{"num_hidden_layers": 11, "hidden_size": 128, "n_experts": 128, "experts_per_token": 2, "d_expert": 128, "d_shared_expert": 0, "hidden_act": "relu", "moe_layers": [0, 1, 2, 3, 4, 5, 6, 7, 8, 9, 10], "router_score": "sigmoid", "normalize_top_k": false, "routed_scale": 1.41, "balance_loss": 0.0195, "balance_bias": false, "init_std_router": 0.00634, "lr_router": 0.00273, "vocab_size": 2048, "norm": "layernorm", "norm_eps": 1e-05, "tie_word_embeddings": true, "optimizer": "adam_atan2", "learning_rate": 0.00157, "beta1": 0.95, "beta2": 0.95, "max_grad_norm": 1.0, "batch_tokens": 65536, "max_seq_len": 1024, "train_tokens": 373600000, "max_steps": 5701, "dataset": "wikipedia_en"}
Below are experts of layer 6 (counted from 0) of a mixture-of-experts language model. Rows are named up (a neuron's input weights, with its number) and show model dimensions 0-127. Each number is 500 + 50 x the weight over its row's rms, rounded and kept within 0 to 999. Numbers have three digits each.
Before each expert's rows: "mostly gets" lists some tokens that are sent to it at least half of the time; "gets" lists some tokens that make up at least twice as much of what it gets as of all text. This comes from a sample of Wikipedia text that the model never trained on. Tokens count by the router's weight.

# expert 107
mostly gets: " Russ", "ov", "ki", " Jan"
gets: "ov", "k", "v", "ev", "z", "j"
up0:505535522502499491573486438485519488464494506315497458552491548476506535638499557608451535498470530529507491483521532519336517496470420488505548548499484509505515485534500547584488550505457592488496531559570452449438502436495475532518571450412500627503501552546500425537493589497523486522457494433615506501533448499493479475498504504433382448502527489518482501643447514536500491585543
up1:587475447509504456638502503489446521551546495543521323514420556436488478542525489461454537534581509508538398572501552480521528503646490476500491535407513477545500545495565527503509566502416480487481435428378502515488470488479499468469488523407556455445497456565500493507496632486494517533510491540486499453498495583443543472575438565505549507504486499489501502601501453472427467443386
up2:492488493486501497597421497561503501507483555523508429508515528436499529568594499446493499519473495517504535590674500540559602463522487453500545426517441498451425525368489483486499502500313523466564506434496466406401489488419481603576478497566499495459464509524497468515472483593521438517552451437515587522531452539499514536515591518438491500504521508470506452503596466508582500516491
up3:505500509481575485578499509554494477454503526467534497591477492508511499532421642442512481532484494494539533493506492517489512565507560447434502384511504417503483520502521487535435492500440584607500699447497553455505487373397461436491555512468504479429495542533487507499586510522495465453502523419420534405514469423507528428483435500496507500531497514523438516500485402472513405492636

# expert 118
mostly gets: " medal", " Gold", "old", "ze", " located", "rough"
gets: "ed", "old", "ing", "ze", " his", "ut"
up0:549514539502497497491525488536370406529529498503480610491475502503518519529491516485566475426552495468501482249480482490463404516574455490520484479496472414612368514482509491502534498574497530439551422535486528504505402632494544515469514479495477578490487500537504433507498501498565578509495554449569517476480408443550539589477507501431546517538471473479490509505450525554505568520519
up1:498466493437484512537504498504473578576488497531672467471568437496586548526509490513501494572438527481504412505502434517436462487506380451512501507421459519456581501439481512472615544561513548503488533502509532503507440496609519393502529561486564576589425480489474405522500544514546597519361480544498464382516513479574510497495554512501509489501501486448441413544504392511499489505561
up2:541446527457500651506497499509547498505516573511597508601495507556482468496474555486501501502439513540505524450500480399522405495501432565443486499592507498560421551385473397621540510499536464418496493497500577496537504512465489497516486501393419660451428513508502557499489475558547424539499595506540513493483477508577473533442543501536495444508506561501505407502478462618507454432498
up3:541432566492470554514478493448437645599437499546499483458498444451512485499541476420511519508620489489485584522548508516620442449575509502504504493486439507496535536496535501625476438529492496465434482529521549499504496404515464509497501472370504507512498495502467485510389565588568491496499454500501498473439438551451508337505384543504487535494401493495464487541462612521533441539547

# expert 68
mostly gets: " made", " set", " join", " build", " won", " call"
gets: " |", " made", "ed", " for", " won", " set"
up0:495472469397500495567497509548458578531511504385457534473629501513496502482500510470541509479543544567603526544523489484625502596500466459465530428499406401476503513463525501594511471512527502476448420485480385465327515476491477513455498477472482594471533523575470413433471487522510471560513553545530604502505401555464500522445505496461526476619392499510556472474514502486494476498484
up1:731538553454507500486308532496532490536561536424468513474543436509503501495500474478573497486499453569500538556574502506402494463503515514472512486481420492486487452399476544580490625529467484433414516495501496501520436495505520490471548517366497586502538523479484534500468501584504520440456545466510488426525485485506457515504488505413390509488529589500467533536508453490505419494493
up2:554402560515548495559503571528562554492538481552493551605501502507493497488479460410611516484468521565528519562536512509506401391495476529504496501604517467554513465500413503498563540495653562537501504500542448445453451392439485472490427510530491550382442492468449493484453481496487538444555526523487487502486515503498405513511502510568494523499496487492409454508543459668489363472545
up3:525491522511459520527407498524522484500414476496601547557521448533609437493451457598525498489490466545515447493517551499447385491625452512478502466504490488527487608491495492427534555561480531557519500301441532455478481489480501489505518503444494593476526532498482394474483566534419511500501513402490536500560501514692465547488472500514501556531490552518504419506539543518477415531534

# expert 13
mostly gets: "ilitary", "useum", "ajor", "ilit"
gets: "ar", "t", "at", "ach", "an", "al"
up0:500553456526452598499388504563486479501583484550507464479615512478475487570528478510519544590455542514449602473499486427482489472603432463501568425446400500483468508430489503547496475479482541499452501413601421525458546520488523348397500529502502471481505499527512482552503523541514473492454517390387663499500503503502535512534455496493431473571501561494509473540550490427500512548580
up1:494507487489455492488500517567520531502520541418574562537518601492502549451493510495442467466535480451500501447509560537618481513517497477406503515468544434420495513507424501568489591539481571468477534372517591516510316496499519441506536512552425454529478374513499462580495489611498571488449449522478504515555425496468497488496510457472453408509527603504494515472468416488635490557541
up2:460501516436503621518530513423511491502457366386498420490536503498442664481520456530524481562457499506517508518499501452511501513557456585470486498413481545507548465523476450512501450538502525498481451566502528562505503446477506400436500507423418501506411501506416486482526510472489545561502510627502477452516506598508494477416466493521415518510448506501384420464589520560344512526491
up3:531450482489609500515499590473528604520531441462492510538513532475455373475517512356517527486556490430478510563557507469480495492495479470518567458437504485508502582504502593508498574469502503469436472514497535601473498523503494539476497537472460545519501546410332506517385577499386490670483479442505620531574479481492422511456496519500512413545437497488502511548477453510485476500495

# expert 31
mostly gets: "ociation", "ects", "ma"
gets: "a", "m", "ia", "y", "as", "s"
up0:465496504486498515539405497683516521427489489443499500498540491484548491488443619505595506578659507491495566484492550442415498471522509510506516468393470501541519538443511417496497496527517537545503479467462485501441471595481492495506382521492494564500395532387519462564502498621417503522507507505480511457500503601493555512452493492444505376508519491532473423601422518529511502488508
up1:551445573505497456437526574449452500477528598458568490534429383503476438604512545506521560504514611494503566439491495550431468529540496509502490489566560418523505513468521456468495585563506439541545540515509500537476512421524573445489543689434522483469466476486507478365475532547424498511444510514382589506484535503543513406501544529499517487483387566503468501500498416518534520521476
up2:494487481544553532483430487554520475467509499421495408462495532469692474445494505497556489500447504454501617486483509477506534512513543539495502475459520421504505530427421566536518522584487536558497442479504493415403459438469506527480474505503434530450486492437489453549537469631464511532500478536498527497532485590508534525342634577458365399535495533509496486499555487587500495556504
up3:501545508512465612552531458396524506470473454496487600495506492513509471612551500448486531474561496548501569451674499498493459499477493557429573515429507474564505421438550466511558448538378580525443467376554511502347423491481555426499491491532459512498508489439501454648490464497539502495505506494479523495563496499539492567442524479491425476510506504537492491504390482509497432464451

# expert 1
mostly gets: "attle", "ey", "raz", "ailway"
gets: "ey", "ay", "y", "ry", "oy", "ob"
up0:531520493498428549452507482522593494488562504509469484533519459583483492499504509535523663533528531494541544453449502492518506512474572495493468484481460581516439471452384557493569503530544469558481475498519548456492377419496647480467499500503427495448473636450498378522492510542454562603506477484500500516548510495536500484431495516487510442502468507503362570557453579504574423616451
up1:531507503440600482467485501505526502449461458551440473500364539501534577523429516507489463519593538502546599495579562525504429624495502525528530462517440449523524475523463497519540545542520505527464458574422535491573543514466536551541513443461500498425432402493508516516423474503484489385457494494343500466517465485489522528430536496573506469501461500502501429517491552538334403514620
up2:507485499485550526530513466469532506448546514517413504555536485508598495484551428552547560536508454474528544418539484506384511333472504493575546359555414456570460557506504502587496558515499491551475492549500608514380442558528525360467503505502488471493484499510515392475491579562502525530508482430511611545412506519535529485487517492385483509495546511485441504481484508587549478489463
up3:511480500394558499503488494498461506588437598503509444504561514501486501509445525445493471436497501465505517644475492544566512556594490496554455443470464389564508420414497494471475527504501536516457503453497508510486437441531527640510474467500352492513529377496498504573500520537500475528439409541599523509494493521485447496478433606450432495574503566381502533578490419473473535505561

# expert 2
mostly gets: " st", " St", " sc", " Sc", "St", " inst"
gets: " St", " st", " f", "st", " sc", " Sc"
up0:499416598441706496505487498492474532541573565368506642525477479563498550427559526525499531474504506501502500515502471502508447525520475469401496497502501486514464527500507492512502526498436485490500421474517486476502501492506491500530356563410453508473499473510387479490491502486607556516541418582500494441552498501584371525368570496499502500401509501501440465502490494508519493500573
up1:494470657496499490472488512433489541423661437472567472496506570501490570507498487461502581528477503505503516500492502498504514469574499523504462470444515463321581457500505419479561498487504537479414493436441490501488496519501584494475575595499491478536430510473488563492418495512540568495395493526397554501542542473490503460503493495513522507597599663589502492482493474440470499541457
up2:500507492466494493519473500444515504541481497523640489486496496411501534490495534501686536507416501502557487578494492607584498463507484501482528503535481535479506504447458462464514635600499501493540500494480505429328425500473481489483506513389540461462502494465464443663551515492547599576503467500404513505535501488515572466526369520502520500558504502502441545466471502547445527500530
up3:500457596511482498502388502652486539540540553510471585513637451486536622500333498497494511551500453570496518507505473506453512475496491481500500436425483505474507450576495500540567457503497536491475484521475468420505479553524482595473500544490483498514517408501341508537500518492448488495499500379496480543503486503523479624571448498499508501339531538498550489467494464505412528507512

# expert 56
mostly gets: "ised", "ered", "ured", "ified", "ized", "eded"
gets: "ed", "ated", "ted", "red", "ing", "ered"
up0:473493521513499506502505530521518507390455507475552563527507577535496545506513481567475506532467496507501512520627505502651477483470501508499503443491502463523607505471443491490511508590475479497541489581495512503500366410331509517502442438450476568497451510493500427470466485529513464531467388479454448504506501442603422496503482599524507459563530451524414435499541353438498495499624
up1:449464504501547558629466544637506514483513543439624499561627462481561540529497499501504503549422595646567501512510530482521496342486496554374499455547464499490518476499420510547501514509489513446498490512440468430469490403465560413543440496445477514463480499499498500574467494553355523552478501501459508496488443520538495454455520491500511479569500499576477516504533468500419443492538
up2:590467500501501586502560504531522516492598566502636529533504507526488519542524491515516553503477437373502489472502509432508491495643512427499502454480471479525499525372468544545500488530394526482455521450501454459506477410486515378495441504440490505500477574560490452535493602649497492530456426394396544499506510512553486475454496551514554560540565510580404505502502473570557496518503
up3:503384460495500543490470510491493600587463508451498540503481531502460543519306591471509522503550509578499507454510471491504510483591436618489489405503527445513483429508498396581552471526469578498454516449466406500411508527500502502439514498507504485431494501503525523495475502587495520555589515591527435543615489497404464563497524482432487510497482613534410507482501509585471522433553